Weights of a small mixture-of-experts language model, trained from scratch on English Wikipedia: 352 SwiGLU neurons an expert.
Below are experts of layer 6 (counted from 0) of a mixture-of-experts language model. Rows are named router (the router's row for the expert), down (a neuron's output weights, with its number) and show model dimensions 0-255. Each number is 128 + 32 x the weight over its row's rms, rounded and kept within 0 to 255. Numbers have three digits each.
Before each expert's rows: "comes before" lists some tokens at least twice as common just after its tokens as in all text. This comes from a sample of Wikipedia text that the model never trained on. Tokens count by the router's weight.

# expert 11
comes before: " |", "%", ".", "5", "7", "8"
router:092116090114175049078116122213170093116073167130151147162151050115106153150124145112137132097067163059101084128111107104164140091182178087102190134120159155171073147087176106109127121146099140129122201049157111100137127104157131148145151191187076137137161110087112148163111122150155118105123176139077144097111141135126181109104141162142136118149144160088099085086134107097171095128112155118181125131152091121127160161088097163112117180151092080123112087146089116190086092122198127138162093166121145133137070175137157107141132084104137084087149187140185133165077140112137100147105117172107103161156097065126146101064146141159180089151110113106152158141086148174119151119131171088110158131104143143141118133122150171111149174139085118123155059108160079097139169146105148
down11:152192135112176095129098111135116127141129127172117136134156088142165095126129186187095080141149117091115150126122061133119174165165151149125144085127125130136089080084163127089140123144164142153149116087155090094066058155137122104153157155168125088137122116187108111136114155102170151109131103129128163164187142115119123181148053118061155110127153096184089132165142091067109125106123082147090121121085096120205131101131094168129135102108173110171121199174090069165121139144093147167175121135130154110134127142120097135126142147142083128100205179167119117097175079154112126107119151189137167088090166185130080095078105217153147143120068081134073143086089131134125146179118163126125109125108156188141085088130079161096104161104073149122134164040151097121121130137176161
down12:139133171178151065136104130116149120125128140083093196128122143086098090114073084106147164152063188124151142088160108091134132110145154125117174116097069092201101105144133099115152070167133135138146119102165164151120141194155117156111134144139198193156124130118139133168106147156097162133099107062140077169127082191110111156095155112145112117136122157061117107156103083155095121149174111139149150135132146144067131135133181104161062158168132109132130147149199118079119143103088103137142125146124146187124131119093148157113095088134137175127105124097204158143102137049164077147176129139069116100113038131124129154136203127106132176154143178131140080115116098138081149085152086161075101133181166097103113168155157169134122076168111161090104164122114087095134134051169113
down13:142114202135122145130135178163149117140104131138115136090072131160171176104129101130123111147156136094067115099152154109137097141157065146117124125068139137085113135183126103118112122196124118130167166088078130176081081116155119058075141117123124128089177167218085152196092113151161074160137205166081128118127142143118104128120147149093101167075175118094205073135134139158168073101155126114135172132083099111108112095109090183177095146147163066104164147163190176118082143104120091129172097123071166169158122154104151147123140106104120172138052155138155121114115127114126103086171120088161125190134128142140144099128185152089138059137129074067129109157195141116109105122130113148150130127122135078129115128112092143134171116114157148080124049169120145122182162136147088
down14:093103147100102138131230159161102139132123125096081108133161109122120116100130109134158155098141247058160153089128078187067112064149112151137112166166102156134108177192096091131146130171155104106138175115165171147096077106107093142112136122144145134161166085132115129120099080154109156044104154130176132168117135081186142158132141078092097120127098159150114171168066131115151136133131098121208105134114126161100086138033117119149130130138101077157110112129150097116140106148106180081193109121102089096071134128142110135134113157111104154165134150140167094143099122071121137124161120123169155112129166161139163157136110113162157144155127152135169124124044135202106093112075128096134119111102109177127149114183115203118154168100103136107054128125128097116121201086104128
down15:109075202186164128145128116179059096130115170137104192101125122135144100085188139159081104111109092098111141058072147164087107193128126158095170144065129097115117113123131107143134075093165101108143129102139170156082128183070119097077072120120068204064143134135116087122118137093076151217081124155121122129131159161109109094139168122143149138159121147144135092154150136170129139084128150136161154084100143143142072097151145135178102150144173060111070163140140223122100155123071139165093136120123089085123171184092150148144119137145106128126112160149133127121124132132112127115147136114149101118063094146104133073159148108143166191140117109102065116175174146149083161114114119106164129103184103081090117121153127140120193140164129169124158112117136100079192184156098133
down16:132148147159084171190119124136151143198161051144169139116082127091142138112095115133137154121121163127143170108089126136196119122182135123139082122058143152122094164177133129150132100113164105164218136214126096106069108090128152134105125097166080146164204153103100116161121139091108109094145104074143136106117117135101126129097112088177100150103140106166162140165115095159173134143073111092177104148104160087105090095167141113110113143144129159096130190090096143139089153083140121112150157139082146076127134102130067115091156185113162123150164167192101129176170125151140151113098131098101127148118162188074123169180158098154083108148118159106162157106182145145108061119104129102104072109134117122138065120104212132225112122137085158083069143103148113125141103115117072
down17:128148111153090148089144121081145094174124127158100150143138158176152141085063178098119049077150114109133096236131121078113141144090132119142125071196148125129147167135120075094124110122069175092133114110089147121156158134153133102107126179105125137200178093102149158128056113140121145102124095158112102112135069091113149133128113140115168143145192117159135152123162147105090108124052138081147133120095184154159115117195112071127147123168174189077139176167071147105137182147062129152148122104092141123190150119145128088067081131129126118056110158149162167079127123154121110122123149153118061090082143160110179143130109078089069126092142092208130132125121085114145128189152115087120139120158155128160139148159117155098094113085165133178120145194134142131143154131175103
down18:132163178086124110120150079129095113201108162140156089187086141192153131102107141157105127185139137170112161106099206126102126122184135063138176132178152133077113133147144110196169135104139159180092158087120125154136140132084125089028103120137087080141161097147189153124119145212093116098146127137128095120110130179106104141141147147125116169124112089124082115099102155095083095148121108115152185164111175171142121128224108182126072145180227147099128120102171129167116100146079163179117103119125130107146121083128136071151139105147150151181107124091109142120168108123140141113107164114134142198109138143100105079102133169121130117169135089113076106161122153052125109093113127135119125169153119102092124123083118151137124074101064161084077123181099169089120119129098091
down19:113102090124158108160151126119136105227128102128202202187108166193130098100121103105098165113092146142117213083134106138132094124126097155160159147152106161061074136113183133141151147120155126124103080111122081042107176124132163148154142116150088118045208122177082111124155108143129088119023161160126130080124162188154161131159134143133127129158092113086192039160078117107125146140124115123129150152141113082029170134140149100134103150111097123126099136083135168111150081192107107104087107202133132101106140123112140092148111125104099085132139140135144104095146119147142171149148148150107134140188140094091126080143147105086139137140111117151127129153112155122168088151133120104176119229164177096147098149126131111159103200138147113112106122148140119107142123149128140
down20:133106148086102133155165050114153143115131158053140146050109148126102086166093214163132142068170104141106106145057124113120090105138135181120144074151072123041104176149142166177159161084162136157128164100145139130168150139136132093149151144086128185167099128149098135082157123136116087112153088120123185126163112119067118137124098162146135057145087108100133123097045118161170110142090095070148111137178118148125150105103134164138122148098120110145158162143087101080070133164153209146156076133126151080140136172108064169119134088161081134158149196103199142115106118142192107105113172090110143103109127148085153101135115107140119118188123125112153158196139131149165129194139124060100178115121089097121115158155198144106110137104140132143120142124174100137116149124114137
down21:114154153131093136161165145130136123166069128155141195170099117102138100142091080082124151187146168092121119161188130130122132114151103167112175117135075199112126140125149145187192131157152120133161119147166157085120165122131132126180112115152104083167114079157170093132133149133139133079108128100102163132138176118086065163124172085186116073124132090083090133116159177141167199114128127153130155136172145103164090088069140101074115139067115129102147110123078098152149121179197135151106161157153153154136171195077078084095079089151131146127081106081132134095085108151112087165142153098114149109097100130102177118125141087078149119138064150128083046155126142162103130165060165070109163135116063095136143122096162154133139145146179085133115081146094138134047164148115143
down22:162083108133131153106144114137138128119150033140137104150101122166141083145096094117172188153066207085093146148113070150166145029089103111133196115124172118072148172077118051173134112098166094120105143127171128121148144118133167160124147154134044141102098102116134157096135087094149112154123178145193084155106113122110128121112134177083144160139150115151139091084146120165154169125174165082086131116084131137184152142128095152084123099104114143147079162137104111126146099092125152139119125082128081092139162125121117147111120095147172123139095187188134129176093140173154167081102193166156173168139084142192086137123136130128091039115137103147082168137091191100125068064105165128148156128123119136133106101115187127118156152150167112123105211110131146133124103126150121
down23:130143148127113125153095151082161149153134187054161079127138113149105075130156108131164155142127109174166103139131107145136145069101128055131083173139127106176096138102087176116170114105150152132082166097131147115153067124116151141124143188122092131139133099127123156188097139155132117096102165107119133087138188158101216086116114214159162116133111106147061155089172076137121126129089177091131133153163139108150098118148140060068142159158088123121030134107108078139114127105209085119082163137081228123165098135183108066120096098084179117144117159082141149131142168150157142150140105119178141151137156118138133078126113124098117103118147118166102158078088108142108149156100133166135145125154130177079174140140186191161153101114115122123127133116095211090140075111129099
down24:107131104136149120152127132125093174093101129151096109130124152134111073057093130081111125145169123143114120114150162088154118059148183155163172124149119140113138143136140122154155155035170129192132147124142147140143214150176166097176158105149144142086106123101118131112117160093119103100111133108136077071110162148125162143151049131146157157070150160091134112087105162143116152077131120182118094153197077140122177102207102136045118143137127108132109137116094110149142144116124123156150159119150086119039109175097117056105086142130156091095148162156045151140158160096116097110099100162097186119143164080134130096161120125067113135231088158092094174142136125141144154178133153143189115149093157113095108097147189180178111142087104092101128107146109160141136139074085146
down25:148133165135153131061076141122179130116089120129124114148084134210135048095108164165079085090144141107149101173119117132091162128143115163141172125100148103087126127159090177115194138165115132090093139198100117117059115159159149099121083154100172132133070130157122144121153164101162116067146098146119131165072160096126127127117064121156103122135179163122081101132148155153138074135114138128176118093119155097116123135155125151086121127175150108160182117092111126122137127135106137186153103063137156127113098174155166103100196131209096102166072104116141129147101128105127118128182104161072103115102102103131094159106170114101138164108171119157173139152191133087174136113066112065154108129147116129113146122094092159113157145136161088123037198138158137164039152146120219
down26:092188170119128142118103114094086108178152135180077114163151154051127125084170135131176076153128098177122105080167157072092136088135143110130131081127063168167135132174157126125099176164097106123129101115146052172226135128114118122161140164151107142085057112097146067160180172123144100142164067108131108097121125172091123078108135125120139168187174133087189077127140120150102149158162098174127122093146138184167111123156128138054104083136161150138092102107107147157134115065127131116153140190101155110086187169137117154131114126074129070128076158138169124103100155081151139084133166090145145174129125116123157133122159146134060112143130134102116135186127120154126110123171092133021115136098169136082157095118107117106111118175118157116169133146158176129197128126120125
down27:134118155207143103147153136122152139144124133096120122150122085113171135180140087093168188120156120122163082138168158164103142073129123126107059094086113169132099080102201163079161150106112103068144132153124081080104141103090113138075138133103143133139123165152048111105123193101168134086115131208069121094141123112099150144141115089108098131103131169133148095148121180185118151112105138132175137090190115078120127172100142173135168194097083106136140079146036062064081109116153103143163160183190126143132143162123115092161122094171101112161072116138099072079187149103106104120091097160145130126141066145082182112175131114136147119117124133139146142145190102099177194176132150146127136116125076163157146137132087114148131159092109089186121098152136129179103103130136147
down28:149101113172107104217147118126089111097058143133170191139126115147074101102146170164111096128090106150122113148146139109163150148127045112133117124064149103159097138131146123187111124126107138122168141096171102108146128153161129134110108147124117089097108191154113129134132142146134149108128117226079072128076105138115112132190101139095131141081132093149205093148102171164113150117128125138103142142127136152089130122150075169164128118134104067096158138135140178103126200152146149163078094098092118188136156142118140159194159163149106145157113004141191131115098131140105141167085130129100151135142139058079111066167161098070140202092088151100068164144133154107202157131142069118183179123113109130089122128094109147126104112086131101103090103174166127151141090123155102
down29:124159193174106132121166141139071103091131141116129114043135119142153163121115082102093107134095126166106103166067137096138117138120165118100145153118118136037153120092118133042098152172149139100087141096085125192139146134090056125084163162119145143125117049132137118142142154103157145151153121165130109089096129164194126173146141090169130173122134124073118111092177146118104187148102149187167106143112161128153083154145129160138128149127119114160134205139077151160085114120055153135135121096113075136094123149178096177141166135092085106093131073098100140090130137099083159111178171125132102131110115100108081109107114150132110196198176054162155122183089148123085157078162169111097188159195105145134135111106107131073190124188173126129090146121102140143127128107170146
down30:103056122098099161081093131185145131119158163089086051151096132102127164120110108127175101143135061138155061109127084109128133138125180085085111115144085117159123169108068172144142104116120157174119111121106157174104086117090170128171137129171158121224130176102080139128098125131157157065163111148136166078128164081080142086093101130113118119117114079166117168145132123138106121137050181108117141072145125114101049134097148121101129134145138176150097123119099187125151137165198152096155188119165152099153083085178050119137084117155144149185166121156123112065114142135154117105173151130150153106102179176192191124157166100083078073065126153145141097135154061148140110136138160181129107121150110163164107112119170141113155149119127175119156129107132142147102134177136123
down31:104136117189139146131122112135165154083167079084123082123117120147183122080152098088157103094156111122174088166138187119108112139161157146117136141084122133110116097045093112148128120111121147098105162121119125112136129149179137182122120132134125125199110175140098111083077130116126085157084138135054125168092125185142064093098078158107133132185155144159210156129085127117089117118140106138107154112074175119119151164173094125139199145141103094145138085070143088151156113063103139136091122126104118150203129103136134153154139136089137166151149203138168105133147118132187112165116114168164133162118113132203056069145122132159207074079129146073137177104153127107117125148126097154166132098093096105138158132210061113135157107142123121126116124126110155041181134101142052
down32:108129150152152044140144208141156115072095132088098199124130103114190110129108100083149158075132090110110114138140127079117108167096149124150114079144124118147116174112168092122129118176169136126091072136071146141107131160092142220119148067162167109159117117139074097081168101127154112134101136162121154170117122144117095153163166079141058117169125173117118122188133091209118137137086169103149185091165103100157150109131110159051149130129167099034092143117101162119178094150161154143174128119108117103113111097153121083108094125165102133118157141140137166081149121148124074133105090164151142122097098161145139130181088141078139119081196139121151138150084086179173192126142126194130132137115142142096107129143158120172126123076158097102134119230143076111112089130118157
down33:180134157117148094141084144095145139145115111097121086087135171082141118118117187135198138134162128123111122046110145095116072053137137085178162130106097121148090162092112041182119154091098107099079111178064121183119107159163140183165080177096129142144189135112062131082089164178142127127135109144215132154130136069098133145118180098076131162061149184119124103160106118131125122132122078120131125173120075156119158170137062133112144090181124107127111065099113128148153089101114113117108076143120133111197157081144145109120082126114090119109134157151100139107126094127136147099152120212151133188131154163131146162171136112193148125128148150098109155132134126095128167159122117191107127134129166179122177164170094121191076136124146107119149168170115156133057084111114115
down34:096150162155080137154147138147159140149136136148145142110125106112166106136189146116141213098181158090127106105118154160162040121134142096129075217139123097108134185126153158160136181139127122138053129110141140076112147127132091137160098039165090141115135107190142103165139152136112133082097129152159194121124122080099112177106119106134120089172121115119074154140157102117145112123095137158145132128133135120167112124120150103174124144105138130154138149115113093143098102008089142172112151143137155093116142121084153118114083186186110075138156096115153053109114185145170123127127101114105161146170166109110111129123136105175149169122097103097119109154108122164071179188087116084096115154117182113086142106176102125121067157109122133109043076124159051129069184167063146
down35:145061091201179144155089131139152091141122132172078083149123119153160094135095150141096104251099090125162124138104141127170134113166076081126123141087124078123099116087086143107152109157119111178152090101090187126037196135165131101110164128120117063133135110128125136180159131158101132098129026121036087130136091102117119095105162136152118128155124108094109099129135152160171163122114106092100130152133148164072098144172108135122045124059104097169116130145123169159102161166169140146120146127145114151168128133182131183160101155143111106103095129127112149179124159153172117202084148152138125167078103114159147123162156124092144152080091139158185159162141155063118106099165107116123149109178132109143180172114206126144106127179123132099108118140135114105112110159084105
down36:070070151169125091083149142179130126164190121102107134133134158102137089163067152104137141087202149114198080123159070111084134187115190109116115105111147170143148141124176123135172154137148124143124106095144090124108154093159136092124057101120139157083122086106133136137068183108078114144133106136147191157099104107095151167101143144113131102092134132078165149144092171124180126098169160134126101073165051131141126129140116088205177114155097129134137087185122127091132093157117129111169116153142134104160139150091137059103108147166097146130143040133143047073122131159102092169154078130169122132127081162075094124134115153198125126131104125110114125127172143178062147121139120078175141163127110168130088103166153166111096186105174121113175077148157118192121080136165123